From a checkpoint of a small mixture-of-experts model trained on Wikipedia: a variant of Muon for the experts, 509M tokens.
Below are experts of layer 3 (counted from 0) of a mixture-of-experts language model. Rows are named router (the router's row for the expert), up (a neuron's input weights, with its number) and show model dimensions 0-191. Each number is 128 + 32 x the weight over its row's rms, rounded and kept within 0 to 255.
After each expert's rows: "comes after" lists some tokens at least twice as common just before its tokens as in all text. This comes from a sample of Wikipedia text that the model never trained on. Tokens count by the router's weight.

# expert 10
router [136 180 119 130 156 102 154  99 182 148 175  69 142 167 109  91  89 168 179 180  97 115  81 128  50 116  93 128 132 181 121 143 127 148  75 152 175 147 113 151 174 127 111 126 104 147  99 125 163 106 107 133 125  82 136 197 144 134  93 161 134 125 150 106  89  73 132 141 154 152 159  91  99 172  95 162 123  66 134 131 102 115 136 122 146 206 139 126 136  89 146 115 149  97  84 112 106 131 125 170 121 207  93 112 117 141 140 160 107 103 169 168 158 173 112 130 128 121  98 133 142 153 146 126  95  74  85 133 138  61 102 134 127 158  98 116 151 155 121  37 120 139 161 100 115  86  78 143 126  56 195 145 108 133 141  82 134 130 159 187 133 120 115 115 136 160 114 106 185  61 142 141  78 116 117 103 140 183 129  94 223 116 154 116 160 171 129 133 101  99 154  99]
up71 [128 120 153 137 126  86 134 108 130 107 167 107 103  80 145 155  67 130 128 152 128 107  77 100 128 112 121 145  98 105 128 201  88 148 120 134 195 163  97 173 134 184 128  64 126 162 119 128 143 121 131  72 115 124 165 106 136 157 105 104 151 156 141 119 141 110 160 105 172 174  86 110 133 164 118 131 107  99 118  58 111 121 176 105 124 154 111 127 184 180 198 104 187  64 157 216 121 133 156 124 123 109 160 116 144 137 109 122 126 122 143 136  80 204  61 100 110  94 197 111  96 120  96  98 129 117 129 138 205 110  98 170 134 182 201 124 129 162 103 109 110 160 128 154  61 166 167 110 111 105 128 147  37 123 106  89  93 133 177 146 111 143 153  68 107 137 151  75 142 119 138  99 102 125 135 155  91  91 163 105 168 121 134 150 177  71 152 117 131 104 131 141]
up72 [132  61  57 143 123 119 116 134 124 123 135 102 167 106 171 124 133 132 162 115 109  86 130 131 247 129 137 128  73  78 124 196 122 132 153 108 129  96  74 146 109 164 138 129 152 150 103 131 125 130  91 116 149 200 113 135 129 142 133 125 143 200 135 164 154 143 117  90 137 148 146 149 126 127  88 121 131 116 145  62 115  91  97 132 130 139 139 119 174 108 130 125 157 106  81 121 136 177 157  96 129 124 168 159  78 155  87 108 168 125  86 127 141  86 132 178  88 134 127  91 164 139 115 132 137 192  99 122 181 140 144 139 117 104 130 134 117  79  74  94 141 126 175  52 124 127 142 101 139 133 103  71 130 175 158 169  72 132 110 129 110  63 166 103  91 176 153 136 108  45 107 130 231 135  69 111 104 166 135 119 101 157 158 177 132 148 209 114 163 114 101 146]
up73 [ 95  76  69  45 129 137 135 150 119 148 143 115 121 124  93  96 106 163 175 148 117  80  41 138  95 124 113 140 125 111 125 159 100 109 108 140 128 140  70 142 165 143 119 159 107 144 132 135 124  93 131 157 137 131 142 110 186 136 132 126 127 101  82 161 126 132  61 124 145 129 152 212 137 133 103 128 192 103 106 176 124 130 172 119 171 171 116 120 161 141  97 142 123  80 133 165 180 163 129 150  86 145 135 132  42 119 125 110 139 140 191 119 211 102 173 105 136  95  75 114 104 143 106  87 181  95  70 105 102 120 118 152 105 147 118 132 113 129 116 172 132 163 150 100 136 112 199 147 147 181 124 193 143 142 189  73 131 149 128 184 115  97 125 102 150 148 199 128 125 164 151  51 111 110 136 142 123 136 154  57 126 129 112  70  65 131 152  86 125  97 167 138]
up74 [110  77 161 135 143 166 164 152 107 128 110 114  99 154 162  90 144 121  84 119 144 152  99 143 220 150 153  67 113 103 149 161 161 151 113 128 127 179 136 153 188 160 134 138 105 143 168  91 120 109 121 127  83 134 121  77 133  24 197 137 145 125 103 117  70  93  61 104 129 152 199 153 149 114 123 143 101  68 126 137 180 122 151 167 138 123 116 162 149  80 116  75 173  87 170 116 181 122 159 127  97 129 110 139 127 144 137 171 117 129  98 128  89 115 126 128 126  74 130 160 118 241 125 141 141 136 100 123  94 124 137  34 178 130 140 141 106  93 149 102  61 157 175 128 119 125 131 123 130 126 101 155 131  71 148 140 161 107 124 104 140 159 101 131  99 172 129  78 130  97 110 142 152 132 144 163  80 143  90 142 179 172  67 148 126 156 131  72  80 154 124 112]
up75 [167 148 145 115  73 100  93 109 193  75  94  81 131 145 135 124  94 115 164 128 100 150 127 135  93 175 120 126 176 204 104 123 119 137 109 130 122  96  97 106 126 125 113 158 103 102 104 104 173 136 109 141 109 130 131 102 124 101 130  58 151 105 116 114  94 114 114 114 131 129 129 162  75 137 166 131 170 130 119 129  92 110 162 176 124 168 163 123  43  51 139 135 147 125  96 119 153 133  28 134 128 136 142 117 127 114 147 150 121 144  82 176 158  56 125 140 164 125  94 112 164 118 117 134 226 164 125  82 108 112 119 162 104 143 180 183 139 114 115 116 150  97 131 156 178 118  84  94 106  98 182 164 131 129  94 117 135 134 219 161 191 114 153 166 144 129 168 181  90  93 115 132 114 127  97 168 117 126 146  87 188 136 129  51 164 223 145 123 120 116 124 130]
up76 [117 186 149 178 168 121 102  48 130 129 105 109 112 127 126 145  98 119 153  78  53 129  96  83 132 121 115 129 177 142 137 135 130 235 163 140 115 118 146  98  62 180 135 123 121 154 128 101 128 130 143 155 116 102 208  95 132 129 130 118 135 123 126 105 145 102  92 149 103  72  84 162 119 135  77 183 142 122 152 143 124 123 189 117 142  43 143 104 132  30 130 147 151 140 172 108  73  93 150 106 140 126 106 127  96 118  93 122 103 130 141 131 144 159 109 115 110 148 150  84 113  93 126 147 130 146 139 102  85 154 159 161 102 114 120 120 116 147 111 119  78 120 108 209  99  49 158 126 120 116 165 171 166 126 126 159 125 199 132 137 135  82 132  76 138 131 153 173 137 181  68 125 117 165 105 127 153 115 120 127 159 143 146 147  64 187 184 129 136 136 157 212]
comes after: " the", " The", ".", "The", " his", "-"

# expert 5
router [192 183 143  64 109 106 116 139 146  96 201 117 137 102 109  81  79 186 117 148  96 122 102 110 104 128  88 112 114 157  87  93 108 109 113 157 178 158 108 100  72 120 117 163 140 166  97 142 236 127 194 159 188  88 120 140 145 137 111 117 121 152  94 100 113 114 107 126 159  97 138  78 105 183 143 129  93  60  66 116  95 105 124 105 186 160 115 105 158  85  75 153  96  96 160 111 119  95 103 164 137 139 136 147 119 160 150 109 106 111 146 153 135 138 154  93  83 116  92 124 132 155  92  81  99  47 131 121  99 114 125 146 141 198  93 124 135 209 132 108 176 146 135 155  90 125  98 147 141 129 154 123 112 106 172 120 186  83 139 128 135 119 113 130 134 186 137 170 130  80 133 101 147 122 101 192 155 193 135 123 194  98 128 112  97 155 117 134 119 114 178 112]
up27 [ 91 147  64  93 120 202 163 208 142 181 157 176 147  91 123  56 126 135 124 108 128 194 123 108 113 141 142  98 162 109 124 169 108 122 126 113 122  99 131 149 149 128 183 129 128 127 100  27 175 133 132 137 138 151 104 154 127 147 117 105 153 105 106 107 147 143 103 159 126  92 116  98 178 112 118 106 101 130 127 115 165 133 142 124 154 135 113  81 138 241 142  89 106  84 138 172  83  91 132 144 107 165  84 149  90 186 153 128 144 114 112 135 135 138 121 139 149 124 128 137 172 161 157  99 109  96 105 182 141  61  86 162 130  77 105  53 128 175 129 144 133 159 118 129 127 151 105 133 115 150 202 177 166  34 103 133 141 106 116 161 135 128  98 134 101  75 133 129 130 100 140 103 111 164 139 131  93 126 137 115  98 155  75 114 125 141 159  40 136 170 100 200]
up28 [164  95 124 117 161 136  65 127 116 138  97 123 109 123 117 111 144 123 131 171 162  94 104  91 126 147 209 104  89 142  58 136 132 125 121 167 154  68 126 175 139  73  98 145 114 124  65 158 176 129 105  87 118 119 137  69 142  71  44 137 128 102 112 141 114  92 146 136 169 121  64 172  89 174  90 146 119 199 143 138  87  81 112 168 185 122 158 149 155 137 150 150 230 121  72 129  95 113 122 122 125 111 121 137 126 113 128 119  71 115 108 131 174 193 169 146 107 162 114 151 133 129 125 122 122 140 196 117 143  94 183 134 120 127 117 160 116 132 142 144 158 160 120 122 112 129 161 176 153 117 156 118 129 206 138  85  73 154 153 131 107 139 170  64 169 158  65 119  83 132 109 149 169 164 136 119 146 149  98 139 166  75 132  88  76 151 116 106 130 147 144  68]
up29 [ 89 164 180  67 124 149 124 112 177 122 132 112 177 118 140  91 142 151 137 152 146  75 135 149  84  99  85 140 186 168 108 136  79 157 183 151 119 174 151 168 182 116 100 140 110 137 153 133 188 117 197 133 137 166 159 115 108 169 121 139 125 150 130 135 189 173 175  50 127 121 117  87 132 101 133 128 171 129 165  97 109  70 132 158 123 108 138  93 141  96 103 170 128 136  73 137 127  99 133  99 191 160 131 191 130 101 107  99 220 165  53 174  70  93 103 135 129  93 130 171  86  73 120 106 122  86 130 143 122  97 134 190 145  57 148  90 137 100 122 133 115  74 152  54  94 168  89 123 110  96 112 176 111  83 118 117 108 127 158 116 137 148 126  94 128 139 134 116 131 160  58 104 190 148 149 128 141  99 176 100 105 108 114 123 132 156 113 126 147 120 119 144]
up30 [169 151 156  99  94  93 165 174  88  78 136 132 108  88 107  62 163 154 127  91 160 122 120 111 120  71 219 159  92 153  54 140  90 102 128 123 144  75 173 187 125 145 175 125 182 147 140 118 140 148 135  57 118  73 128  98 139 155 135 110 130  85 146 155 141 115 102 155 137  82 127  87 113 169 143 129 143 152 128 139 134 135 176 148  76 151  84 146  96 160 130 128 128  83  88  95 136 117 105 117 129  54 154 163 154 140 143  98 120  84 113  93 152 153 117 129 106 120 112 164  99 187  70 154 121  87 125 133 155 162 175 144  71 141 136 166 151 153 110 126 154  98 106 188 164 141 103  95  39 151 132 135 143 118 157 101 117 139 179 153 176 104 108 142 109 103 131 108 163 121 122 118 139 160 172 176 160  73 119 103 129 137 143 148 144 203  89 107 121 194 147  49]
up31 [138 170 130  93 146 150 135 140 114 158 152 137 128 159 127 123 110 125  80 130 126  84 142 107 138 143 141 142 139 135 217 128 122 136 141 121  91 150 111  80  88 107 141 124 155 105 141 107 140 131 128 118 165 105 206 151 127 107 144 123 170 195 133 145 150 141  98 126 103 164  56 130 131 126  76 120 138  80 160 105  36 108 144 128 176 130 158 214  92 155 133 141 105  93 100 125 157 173  83 124  59  95  81  83  80 185 128 194 156 118 136 142  80  46 129  90 198 152 155 123 115 115  83 142 123 121 104 166 163 121 125 151 150 136 154  84 136 160 116 154 135 147 108 132  71 127 113 157 124 131  72 150 129  94 183 131 124 159 111 134  79 142 159 145 127 178 107 158 141 164 100 135  49  71  99 116 178 141 154 103  71  86 137 176 160  46 122 110 137 116 138 174]
up32 [164 157 102 100 108 100 127 112 128 143 168 106 134 130 146 136 155 182 119 149 129 143 102 139  99  97 150 132 142 151 129 125 141 147 166 178 134 182 146 109 156 173 120  87 110 141 102 118 100 151 181 135 108  77 202  80 119 115 118 214 119  98 135 140 158 158 125  75 135 104 161  82 100 206 160 154 141 132 136 127  73 122 122  66 131 145 122 104  94 143 132 131  60 103  85 166  86 127 149 213 133 138 131 126 112  70 149 179 106  90 194 140 185 130 157  83 110 107 132 172 140 182 144 144  99 133  94  44 124 142 117 115  87 114 137 131 187 153  84 119  89 150 139 124 100 128  76 228 134 111 131  95 162  85 122 145 135  89 120 108 139 112  81 127 176  92  65 122 177 105 165 158 129 135 129 148 151 161 125  82 117  99 119  72 134 139  58 119 103 113 106 178]
comes after: " ", " of", " in", " to", " for", " with"

# expert 4
router [165 159 140 103  69 179  84 106 129  92 153 123 129 106 100 122  95 170 125 178 130  82 133 119 176  93 122  83 110 162 144 110 133 133  88 178 120 183  85  97 112 119 123 137 152 107 195 151 110 129 157  71 159 114 100 186 153 152  92 124 191 153  85 125  91 115  59 134 142  97 147  71 109 134 141 126 104  87 116 194 172 123  99 179 160 134 119 114 139  64  75  68 121 120  92  81 148 134 119 121 150 149  86 105  88 108 124 159 128 103 154 145  94 128  80 127 122 140 113 133  98 224 121  92 149 128 138 102  84 124 177 176 159 170  90  88 133 178  81 116 146 115 154  94 138 153 119 133  94 161 131 153 128 116 163  69 168 106 160 171 187  74 129  98 137 143 145 162 146 140 131 112 119  89  96 145 155 174 114 103 146 107  53 104  88 176 106 109 191 115 162 113]
up21 [119 189  77 211 129 135 165 185 153 131 120 110 205 129 130 132 142 125 116 105 176 122 146 140 143  49  64 117 158  83 127  92 110 158 132 128 107 157 131 171 127 111 116 106 120 127 134 199 130 183 142 108 101 134 108 124 151 170 113 112  85 158  78 153 131 145 134 106 118 118 131 134 112 111 160 129 109 145 117 135 145 128 115 199  78 106 106  86 151  91  66 137  64 137  87 101 164 193 131 132 115 111  94 108 107 159 152 153 168 124 152 136 104 115  95 148 140 135 125 112 144 116 108 121 205 133 184  89 101 177 176 120 170  95 184 112 122 136 123 113 183 159 174  69 123 103 148 109 134 164 121 138 182 138 137 137  97  95 111 110 155 184  42  97 109 165 104 124 137 131 127 162 138  58  56 147 161 157 127 110 108 110  96 110 102  48 122  74  89 148 125 184]
up22 [124 134 125  75 157 127 121 162 109 137 132  96 113 180 150 141 129 124  42  60 122  97 109 175 149  96 123 203 119 103 141 139  92 115 133 106 146 111 129 129 131 139 143 111 132 152 121  83 166 128 168 194 100 123 158 192 156 122  90  88 130  63 115 146  95 121 119 158 149 133 112 132 140  98  92  68  93 135 148 129 138 125 135 155  95 100 139 107 144  71  65 165 139 109 106 129 118 129 158  53  85 204 135 146 149 132 134 202 155 147 138 140 115 141 130 145  91 159 103  71  70 128 135 114 111 107 184 113 101  82 146 166 117 144 148 119 128 142  97 176 131 216 175  89 125 114 158 129 131  31  61 137 168 100 138 117 124 167 173 150 120 165 131 105 126 124 196  81 144 164 160 154  86  99 135  46 175 146 111 124 113 129 168 115 151 147 111 113 165 125 187 150]
up23 [128 130  98 158 136 134 162 152 175 125 147  88  81 134  80 122 167 136 128 106 128 128 114 110 143 150 145 154 139 125 106 106 116 117 168 148 107 175 146 123 156 205 127 146 111 105 127 103 135 185 160 173  99 104 133 128 108 126 129 127 169 127 134 137 129  85 170 147 124 117 124 128 118 115 134 110 126 143 106 170 191 170 158  38 215 130 119 137  78 129 101  71  63  89 122 110 155  96 160 196 120 171 123 121 127  84 110 126 136  97 106 150  53 134 174 104 138 105  99 210 105 181 112 132 132  87 109 139 171 146 115 106 154  91 176 130 125 109 157 173 171 110 126 177 111 153  89 149 172  76 129 141 129  59 107  80 116 107  44 120 155 122 171 165 141  85  97 148  85 161 116  73  47 142 112 143 122  81  98 122 176  71 155 169 162 144 114 140  77  99 132 173]
up24 [ 74  71 107 109  43 128 150 104 182  82 143 158 122  69 115 107 142 151 241 124 163 132 155 101 134  70  82  91 148  68 117  78 109  87  78 107 175 126 136 143 126  74 104 138  93  92 136 130 145 119  66 132 118 132 143 145 110 155 141 147  91 125 120 124  96 135 127 139 135 111 143 146 128 200 157 113 129 139 126 213 106 113 125 125  66 163 183 134 115 120 118  75 145 161 151 146 232 117  75 128 146 130 121 129 110 110 150 122 147 142 124 125 114 129 153  96 159 101 124 129  97 185 106 120 110 136 168 189  87 152 103 120 130  91 118 103 121 110  89 134 135 190 180 126 129 119 173  91 172 115 152 118 160 121 116 108 109  88 152 109 117 101 172  80 150 146 132 142 170 168 131 165  97 131 128 193 144 119 129 101 191 214 101 131 172 152  74 124 137 137 131 149]
up25 [164 181 135 130  86 138 117  81 120 116 129 104 158 110 141 114  99 131 183 156  96 109 190 145  82  72 106 121 123 156 110 128 141  68  57 153 128 145 145 100 125 101 151 172 110 124 117 141 133 172 110 128 137 113 184 151 110 131 142 128 146  52 162 114 127 108  77 112 217 141 116 101 125 145 112  53 177 111  87 129 138 167 109 120 192  53 125  45 172 171  49 133 150 191 120 122 126  92  77 119  80 146 164 118  85 114 105 130 129 125 126 126 153 112 106 140 126 112  70 168 163 130 138 100 132 135 128  98 167 142  91 143 141 198  92 122 181 111 184 182 139 112 109 160 140 144 141 164 129 183 140  66 162 174 136 143 107  97 133 131 110  79 164 103 166 154 167 135 134 135 115 154  45 133 102  82 170 107 105 148  94 160 179 125 143 148 118 116 158 120 118 134]
up26 [170 206 157 115 131 132 132 169 110 114 113  57 141 131 112 132 129  73 129 128 122 168 181 172 170 140 125 164  96 147  97 125 167 146 136 123 126 127 131 110 129 132 105 151 137 156 141 182 126 157 190 132  54 101 102  77 133 121 109 124 150 123  65 157 130  59  87  92  69 179 124 191 119 100 123 128 153 128 161 144 106 104 102  81 144 153 116 121 170 109 131 183  81 167  89 104 145 113 150 160 165 209 130 117  80 121 105 108 165 144 176 100 149  36 100 118 118 135  91 196 136 171 123 150 131 142  87 163  90 140 130 133 130  84  91 130 116 108 102 169 114 115 152 131 112 104  81 126 149  72 135 128 144  46 120 100 161 105 119 161 162  68 114 174 119 116 139 127 177 109 135 139 157  44 114 111 138 169 128 124 126 129 145 125 187 182  91 159  62 149 107 152]
comes after: " |\n", " in", ".\n\n", " |\n\n", " at", " from"

# expert 9
router [143 182 152  84 100 165 165 153 148  96 142  76 125 182  84  65 142 241 178 178 156 146  96 128 130 158 130  88 126 144  99  56  99  94 112 149 132 184 176  96 151 149 104 167 121 133 116 139 134 124 157 190 102 122  64 135 125  77 121 205 116 134 109  88  93 153  99 115 146 105 116  99 124  96 124 145  88  89  96 169 164 134  82 123 113 142 110 106 115 137  85 144 161  83 106 102 187 149 143 142 204 154 123 132 148 170 167 130  98 111 105 109 139 127 101 182 142 120  85  98 101 166  87 169 127  72 137 183 102 104 140  36 114 136 140 103 113 183 117  83 142 113  98 172  98 128 113 135 164 112 164 113 135 149  83  87 128 116 122 118 131 150 100 109 126 126 108 177 154 128 115 171 102 148 159 112 136 152 150 116 151 120 136 123  80 185 108 134 151 149 210 117]
up26 [128 114 125  83 161 116 142  88 128 129 216 190  98 115  92 150 133 160 132 105 144 171  88 149 131 100 117 156 103  71  71 122  55 136 123 192 164  72 138  70 122 117 135  95  76 123 128 161 108 152 126 166 150 139 155 157 142  89 176  92 144 118 137 187 129 124 101  54  96 167 128 118 146  79 124 134  69 143 134  93 110 116 120  97 119  92 145 169 108 165 147 111 128 182 192 137 133 110  58 128 133  91 114 132  93 139 194 124 158 135  82 135 108 109 144 144 106  71 142 167 128 116  75 107 140 144 106 144 181 143  80 130 130 184 139  93  98 147 112 142  84 176 206 145 142 100 152 145 165 208 124 124 123 197 136 216 143 119 107 137 197 102 127 109 164 135 147  95 156 116 140 125  93 118 142  81  82 151 108 130 128  95  89 122 182 129 129 121 106 121 132 111]
up27 [ 79 132  75  55 126  93 110  34  91 171 140 115 115 111  87 181 133  73 159  80 161 121 129 125 110  97 138 174 138  83 186 126 135 142 120 103 149 167 131 128 114 124 131 143 162 115 103 142 128 139 209 161 163 108  97 165 127 192 151 128  86  90  82 193 172 123 151 190 116 137 134  88 120 179 127  86 121 124  65  87 101 131 144  48 109 135 122 137 168 128  37 153 127 127 128 172 129 129 151 137 111 106 133 136 132 126 134 145 151 147 131 139 156  91 130 127 154 123 111 178  73 188 156 138  99 139 126 149 175 197 143  66 104  77  98  96 155 145 126 138 140 133  69 132  87 167 168 175 142 195  87 128 169 152 121 108 137  92 122 128 116  81 144 128 178 101 164 177 126 138 136 155 101 125 140 154 108  93 107 110  48 136 100 143 106 107 157 143 132 127 135 150]
up28 [139 125  80 128 155 187 175 146 125 189 152 130 100 121 100 181 196  74  27 144 193 126 120 131 136 101 122 125 111 150 137 110 124 162 114 125  89 204 128 119 121 135  86 120 127 189 145  77 162 112 123 140  68 131  99 175 124 126 112 153 108 175  96 116  90  89  85 159 121 143 138 150 102 128 163 120 143 130 185 109 159  80 113 129  88  99  95  90 143 102 134 107 163 195 122  45 157 167  47 143  77 146 107 153 102 170 132 165 106  88 108  81 129 112 138 108 118 107 123 122 183 128  93 106 172  91 126 158 134  68 126  69 145 118 119 162 117 107 151 172 134 190 153 142 145 179 125 120 133 193  59 142 134 129 137  70 130 120 145  92 135 206 135 115 140 143 138 126 124 143 149 134 150 132 139 151 130  98 125  64 189 124  99 167 105 112 111 134  99 110 166 120]
up29 [165 129  61 136  55 157 133 138 153 163 115 110 157 154  98 134  67 118 161 152 177 145 156  98 121 107 198 111 138 126 135  87 161 107  96 166 138  89 191 103 147  97 156 111 112 124 107 130 128 128 168 134  88  98 112 162 133 126  48 133 141 150 151 131  91 168 114 153  77 110 127  93 155 129 133  89 138 100  94 170 132 145 112 158 128 147 139 136 134 134 186 136 144 103 145 120 116 102 147 191 123 138 100 170 148 109  82  93 103  60 162  99 118 100  36 130 139  66 127 162 117 130 150 124 118 130 197 124 157 169  51 146 133  79 130 127 110 109 116  74 119 166 135 130 113 127  63 195 140 169  85 126 106 122 136  59 130 171 155 189 170 150 137 141 146  73 127 151 127 108 110 110 114 138 130 219 108 150 113 147 140 150 155  87 135 203 104 167 120 170  87  74]
up30 [ 55 166 145 138 144 128 128 113 189 107 169 116 136  66 151 171 178 194 225 142 170  71  90 147 124 154  97 139 121  99 154  57  76 163 151 174 139 131 184 156 141 135 132 113 104 148 144 131 105 165 226 152 124 121 138 126  76 196  75 101 129 114  85 108  98 151 164 142 134 149 106 106 133 177 129 114 107 126 146 197 139 150 134  99  79 103 136  95 113 112 113 181 139  98 168 154 106  98 162 160 142 164 121 115 132 104 138  59 144  82 125 138  93 119  89  98 120 112 113 161  65 114 133 111 123 104 165 174 120 157 164  92 155 120 124 101 131 123 147 125 124 137 116 111  94 171 133  72 187 124 158 134 147  93  96 110  84  95 130 136 120 152 118 116 108 104 157  49  81 130  88  99 150 129 117 172 127  55 122 151 102 116  90 121 127 144 135 133 137 126 153 213]
up31 [148 112 150 106 125  97 133 145 132  66 170 124  87 157 132 138 135 110 160 124 120 122 120  81 115 125  90 159  89 175 123 124 132  68  65 147  75 182 132 138 190 136 135 173  84 113 127 155 120 137 116 163 107 164  56 168 154  99 126 196  84 137 157 113 123 151 179 149 152 153 134 102 149 121 150  74 119 120 142 173 157 100 126 157  70 122  62 131 171 142 203 115 115 150  69 120 182 132  64 100 113 134  98 125 121 140 121  53 114 120  93 128  64 124 112 143 129 132 148 114 160 138 183 110 126 103 134 127 195  98 144 168 110 135 156 105 118 134 150 125 173 197  82 130 114 171  43 155 154 120 149  81  99 191 121 158 165  88 110 125 102 138  97 137 113 126 120 171 131 123 168 173  99 147 183 158 128 182 133 158 174 124  61  89 122  79  74 108  94 128 117 131]
comes after: "-", " |", "==", "|", "\n\n", "==="

# expert 12
router [138 209 152 124 164 113 135  79 148  83 128 162 146 155 112 131  61 166 134 144 119  79 119 106 110 125 166  97 200 165 168 135 133 102  94 147 152  88  89 137 161 122 169  78 127 164 184 128 180 117 217 173 146  79 126 119 165 156  96 138 137 118 106 130 114 143  52  89 130 158 133  64  89 145 121 118  95 123  63 143 113 130 100 122 165 122 156 144 165  73 121 148  74 123  88 122 160 123 149 161 147 125  86 120 130 143  95 135 121  96 140 144 160 153  82 106  90 146 120  79  88 222 145 125  96  63 111 139 126 135 148 122 128 157 167 140 100 169 137  97 136 106 165 110 149 153 134 131 102 144 139  89  88  92 133 134 179  81 148 141 120 104 132 115 181 112 114 135 140 122 123 145  68 152 116 135 157 234 109  69 190 174 114 103  84 169  77 125 122 116 153 121]
up33 [ 72 139 101 160 113  87 121 185 124 109 142 133 114 113  93  67  63 176  93 102 132  99 130 158 132 184 139  86 155 133 143 119 156 153 105 116 158 131 104 105 111 100 129 170 100 142 140 120 104  89 131 146 127 128  94 113 150  81  96 104 151 178  89 182 112  50 189 123 115 158 133 122 216  96 126 109  91  79  94 133 167 100 125  96 128 136 127 126 151 124  75 105  84 127 156 129 112 155 133 131 124 119 169 126 199 174 117 140  86 148 135 124 148 124  91 126  96 140 163 103 108 164 100 126 112 102 138 197 142 176 126 104 131 122 216 148  72 115 133  99 102 139 150 114 120 126 160 178 166 132 162 202 228 108 149 130 165 124  97 185 114  74 164  84 136 142 115 148 154 147 132  95  70 152 146 137 145 147 116 111 197 136  50 101 156 139 100  88 169  71 138 127]
up34 [137 124 135 171 140 132 125 158 102 105 160 138 174 103  97 107  43 121 132 121 125 145 132 123 158 173 138 128 173 168  86 100 185 151 170 160 130 114 134 128  50 126 187  92  96 122 116 122 145 148 131  62 134 114 114  71  80 153 135 133 129 135 142 129 123 130 144 120 105 132 125 136 161 127 137 147 218  64 154 125 137 122 103 255  96 120 133 130 135  91  64 157 124  75 167 130 102 105  63 137 142 117  65 128 131  92 105 165 143 119 150 139 156 135  94 125  87 212 127 138 114 140 111 118 134 134 116 126 100 174 120 131 158 110 144 143  41 115 120 118 185  98 158 127 125 132 148 117 148 167 168 134 151 172 137 111 132 179 132 122 135  95 152  40 101 154  98 142 109 194 166 117  97 104 175  63 147 137 131  84 134  93 128 126 113 162  61 168  97 143  82 132]
up35 [145  72 182 188 126 115 138 127 141 125 150 203  46 163 119 112 129 189 157 149 109  77 229 139 145 150 127  96 125 150  84 158 129 110 130 135 129 137 105 142  93 149 139  73 165  85 191 116 144 117 135  76 155 130 110 146 136  88 130 120 162 137 154  88 162  66 154  94 168 113 114 124  98 119 114 126 131 100 134 129 139 147 143 168 144 155 123 155 153  30 144 115  52 142 138  85 114 144 171  94 170 118  71 163 163 179 131 189 129  92 167 134  67 124 123 167 104  94 160 145 129  60  62 148 168 156  90 125 108  95  65 117 127 138  91 129  72 122 170 125 193 119 130  94 128 131 148 190 128 113  86 160 115 108  99 134 102 103 157 124 125 107 132 186 166 130 149 153 163 117 102 104 121 102 116 115 133 114  90 115 141 104 140 122 108 200 106 116 178 102 129 122]
up36 [ 98  94 163 205  86 144 120 174 173 210  77 128 121 102 112 141 151 129 163 146 143 176  69  53 106 138 126 123 149  71 140 130 182 126 141 130 131 159 165 162  50 143 103 113 198 119 117 128 110 152 176 143 241 119  68 119 137  94 137 152 100 121  86 128 118 169  80 142 114 128 150 144 128 142 134 140 121 133 170 128 153 135 124  77  95 141 144 134 184 138 161 120 168 154  71 169 171 118  99 155 111 118 130  70 130 104 120  86 113 146 116 109 127 165 127  96  75 135 119 137 122 193 101  52 143 133 124  91 188 125 117 133 148 157  82 152 128 134 141  93  80  68 105 104 185 134 106 121 125 139  81 111 135  99 163 127  59 158 147 139 100 148 109 116 105 147 137 126  99 122  47 132 166 110 157  88 145 120 134 105 129 155 102 125  71 195 143 155 151 137 126 140]
up37 [135  66 126  80 134 134 153 156 114 157  94 139  94 125  66  89  87 136 149 132 127 136 104 133 113  91 149 131 157 125 122 158 121  71 102 127 129 114 154  93 187 158 174 200 185 105 108 129 191  85 129  78 117  89  91 133 140 109 127 102 103 146 196 113 127 150 156 160 143 158 129  82 136  83 102 155  71 100 123 189 142 138  66 129  69 127 198 130 123 123 153 131  74 111 123 109 176 130 146 178 151 183 128  88 146  96 116 148 128 145 138 105 155 195  57 125 116 142 142 118 121 129 115 145 106  51 109 168 159  94  47 170 131 124  64  92 188 129 137 118 165 195  87 159 128 136  81 136 120 105 140 151  96 117 104  99 141 148  88 126 112 155 138 198 134 127 106 156 101 164 143 135 147 170 153 157 179 142  86 131 217 158 130 129  94 128 139 137 100 107  93 119]
up38 [120 112 150 131  83 152 103 182 145 101 115  77  44 120 182  96 124 126 164  68 113  89 132 107 133  92 125 158 246 110 146 161 122 158 159 129  64 123 199 119  94  82  94 103 160 133  88 132  96  96 117 106 125 130 124 200 140 143 103 173 138 108 171 103 128 107 122 192 103 120 127 159 131 139  96  90 115 112 183 129  93 174 109 156 138 108 191 140 170 128 192 149 136 103  73 113 127 103 120  97 185 157 129 124 112 135  77  82 123 105 152 125 128  93 138 158 145 126 125 138 127 168 111 119 137 137 154  98 128  53 166 106 107  72 170 135 127 106 120  83 126 147 146 137  54 145 122 213 205 140 138 130 167 126 131 129 160 127  78 138 133 100 131  80  94 118 139 124 111 152 122 164 157 137  75 110 124 145 182 127 192  94 137 124 103 145 147 184 115 121 155  80]
comes after: "\n", ")\n", ".", ".\n", "1", ";\n"